config.yaml
num_hidden_layers: 8
hidden_size: 384
n_experts: 128
experts_per_token: 6
d_expert: 64
d_shared_expert: 0
hidden_act: "swiglu"
moe_layers: [1, 2, 3, 4, 5, 6, 7]
router_score: "softmax"
normalize_top_k: false
routed_scale: 1.0
balance_loss: 0.0114
balance_bias: false
router_logit_norm: 2.0
init_std_router: 0.0114
lr_router: 0.000999
num_attention_heads: 12
num_key_value_heads: 4
head_dim: 32
vocab_size: 32000
norm: "rmsnorm"
norm_place: "pre"
norm_eps: 1e-06
positions: "rope"
rope_theta: 10000.0
rope_fraction: 1.0
qk_norm: true
attn_scale: 0.177
tie_word_embeddings: false
parallel_block: false
init: "uniform"
init_std_qkv: 0.0258
init_std_o: 0.0
init_std_up: 0.0258
init_std_down: 0.0
optimizer: "muon_variant"
learning_rate: 0.0132
lr_mult_o: 4.0
lr_mult_down: 3.0
beta1: 0.93
lr_head: 0.00744
warmup_steps: 50
schedule: "wsd"
decay_fraction: 1.0
decay_shape: "linear"
final_lr_fraction: 0.0
batch_tokens: [65536, 131072, 262144, 524288]
max_seq_len: 1024
doc_mask: false
z_loss: 0.0001
train_tokens: 536800000
max_steps: 2482
dataset: "wikipedia_en"
Below are experts of layer 4 (counted from 0) of a mixture-of-experts language model. Rows are named router (the router's row for the expert), down (a neuron's output weights, with its number) and show model dimensions 128-255. Each number is 128 + 32 x the weight over its row's rms, rounded and kept within 0 to 255. Numbers have three digits each.
After each expert's rows: a language model's description of what the expert responds to; "raises" lists some tokens whose logits its average output raises strongly, later layers aside. This comes from a sample of Wikipedia text that the model never trained on.

# expert 15
router:133144127143107122139094128087161113098101117170091075165150115147151141081169097128191096058115172169164133102115094108141150156138120129183102143116098146115115153131065126114150121171141171096057128134111075168094146133148102146167165129103080102094095126179116173124107126110168112097151112070145159131104144100174150115167089106091072139138238079092134098137133113143186134127115
down0:135154141186151163092153093170094162087142193091113086109094100153148163086122069115084101072144076111114135099083091158109098092170129159164144136108129092107162145086120154122156147133114145117146151168088135142090148158083165149106116158136058162132172134129102113179192136104122150090074149148147151174145105094131165125098181133144102142135154099150187132118148109067175126100142
Single letters or short pieces starting or inside proper names and compounds, e.g. block-b-uster, Shar-m, Edit-h, Brabham-Co-sworth.
raises: "age", "aged", "ender", "ough", "ub", "off"

# expert 39
router:181131138110058164107122138162077125110083117158139194118091123100094140077108206099161089143102160090115101077138134084107166105174141097121130140125176134160147169164148129156134175099092135131102036092153137088139156104143119083106110164115129080101162091136164074178155191105141126155096158086071160099144145089073098096063096107095118088134135116114155145086082084187093109126113
down0:146103151167160172142105099121151023155136176164119103071159098105075123130155144148072123126117102091188147155109090152134122160131189134120038137079108161069138128131117148149118152136140110123138140163152121122092108102179124088100123108104060102139099116125140138110099116161134146161066116095153073169152155104168132178102129134117089143149093186112102145121110095135192166140101
Auxiliary and copular verbs was, is, be, been, not, also, and adverb-ending -ly pieces, e.g. narrowly, mortally, fiercely.
raises: " used", " involved", " taken", " placed", " adopted", " carried"

# expert 49
router:145159062079110124118180113098126157086123117116145122116106118171134145202134061140144152060137112124173187091148045137112138206128091144170111149108095133105160143051138164152166083174125115167101108158116127099130100135157113153169105162150073133138110135162132190117077088152107106150158139152149109109050136150055167115075142089145100105119157124159187119118125099135162157080133
down0:156116114127144130139103125112156103090119135165128148146150179062122109138128237179141135144126100110088094166201109082125149120111157134112121094087139131172100108119146063131138156104126113111120129069141126109122161129172141140078131124154109123072072154069195129141157121073101106173130140148167180167155145104135115093117079149106149067063151096080121162118164084156085116192124
He or She starting a sentence in biographies, usually after a line break or full stop, plus capital first letters of names.
raises: "is", "mm", "ego", "uv", "rat", "mission"

# expert 44
router:088173105094118134118168166161094141137095073153119128170110097096131104161093067178118170121099128131167151115145108082078115171111078187136173180108145132148103107120116096134199063113143098084114123141150076170151137170152111105124158153172172102103099070103108108052145115087159124168119141153104133138115158092084146073166155112069106162126205140127114111165127141103118118143127
down0:140087213200156132088156124142195111117132092163167158132142164139130097182084205154096108197072174104119110153104011184130184102071084133119136121166187091110112145038067084042158090116131149137125157109124164136169128132116141107122132142086205152184106089096083059109105101126119161106118149131121145137104115144139090132164147119110116196134131077153129175139113083159139146136101
Digits and number pieces in tables, statistics and scores, especially after a decimal point or separator, such as 127.3, 6–3, 20,068.
raises: ",", " and", ".", " as", " times"

# expert 61
router:108179096073073167128171112184161186178096070121128105132073160103126119144163133135126128209099160128162113098130140128079064161132081158146139134112096089158134155147156178120144077039074110105126122077096103117079153102158106151120143164108152163129087163192128087043097152117168120157096146119129173127168138125094142166092155102074104117074145145167121144159197165150095094101176
down0:088147164124100169146094087079129112117114147114114164103083079159136124130149113113204094103133093097147070171147153109121089118124080108096139113123112099156088125111168125177119131166155111085117147084096187108085121121071145108072129160133076112150118167182144178121082108140154070140172120166157130160134134127115117118065108193136123150127143198115122132130119097158102146144135
Years like 2012, 1980 and 1966 in dates, birth notes, table rows and ranges, often after in or a table bar.
raises: " when", ",", "/", " and", " |", " during"

# expert 45
router:130139133082082100082123110121107133136162125147136104078180088115150121131182079143143099097122174178127168121082112108125137119169066121149085125127115159139127079090112149118128119157172086124099152119155134134105110132155095146158108109135069093122120108151119174096109071138098138189118148123131087183057153134100143132129110116156082164059189160114080105165132147126180188142132
down0:102191119109156122125144115107097157119085162131157086177103116166133085118121106061151134150148111080108124125160132115161160170125138105164125127116142083155076166112150108139115136138155143131070090101144090180117128158173122136140125166108103181119124177142154184181148139110122058125221157110134101079109064053168111160116114152094142117145129095072116094117110098135104178105149
Lone capital letters in abbreviations and initials, e.g. B.A., NESN, PDL, and refer in may refer to.
raises: ".", ".\"", "\".", "EC", "IA", "'"

# expert 55
router:183103162141135084177212100071148087097193145081139136134138145131085132111060159114122151151146166149118068166122121085130102094039167163102129121079099150115102121146140138124166138190088107098150177110159146130153090130121052116134166103145115099057096196108161093132157124095141131107148100074125103133168079104140145155144170026123156108137138168120165159126070147144138086142086
down0:130119111147107123133171063158058090139137109180158086113224139129084126129104134133131131119096186152084119069150148151120109178099136113155107108129122165128168107191063137126124145179086064148128119159169154125125100119092155134115114169119138143193179084154028145159114093127169117119182140179140123061114122131167160133164183143127173129109155102167139100158165124125133111179139
Common nouns after a, the or of, such as power, water, speed, blood, heart, force, and also where.
raises: " of", " on", ",", " in", " and", ";"

# expert 51
router:101207148108118127153163143171126131095131090173152132168069134115099111144093113147178097131114166107182122151132111123099133160127082126154138168141091134094145121120109188102112065103111140116098134152076069144146174131140141125148179134160114135076111082125172097114078132089117145093123190119094125139118174101069108137153074124101093172107208100122112089105190123137115152122183
down0:113151157065086109106110146150036122086162147129131140185159125135156196111180053115129184068122121120186150046091177157147077148151185156136176112120092172112067155181093169136138125158151132084093147111183085160146125122153176146129163132096134151085136099108142178110156104102075117120088094117158116156166142099172094086084173129107153108147220089128122118157220101106162111107155
Dash-joined number pieces in year ranges, scores and ISBNs, e.g. (1764–1839), 6–4, ISBN 0-316.
raises: "2;", "7;", "94", "9;", "26", "3;"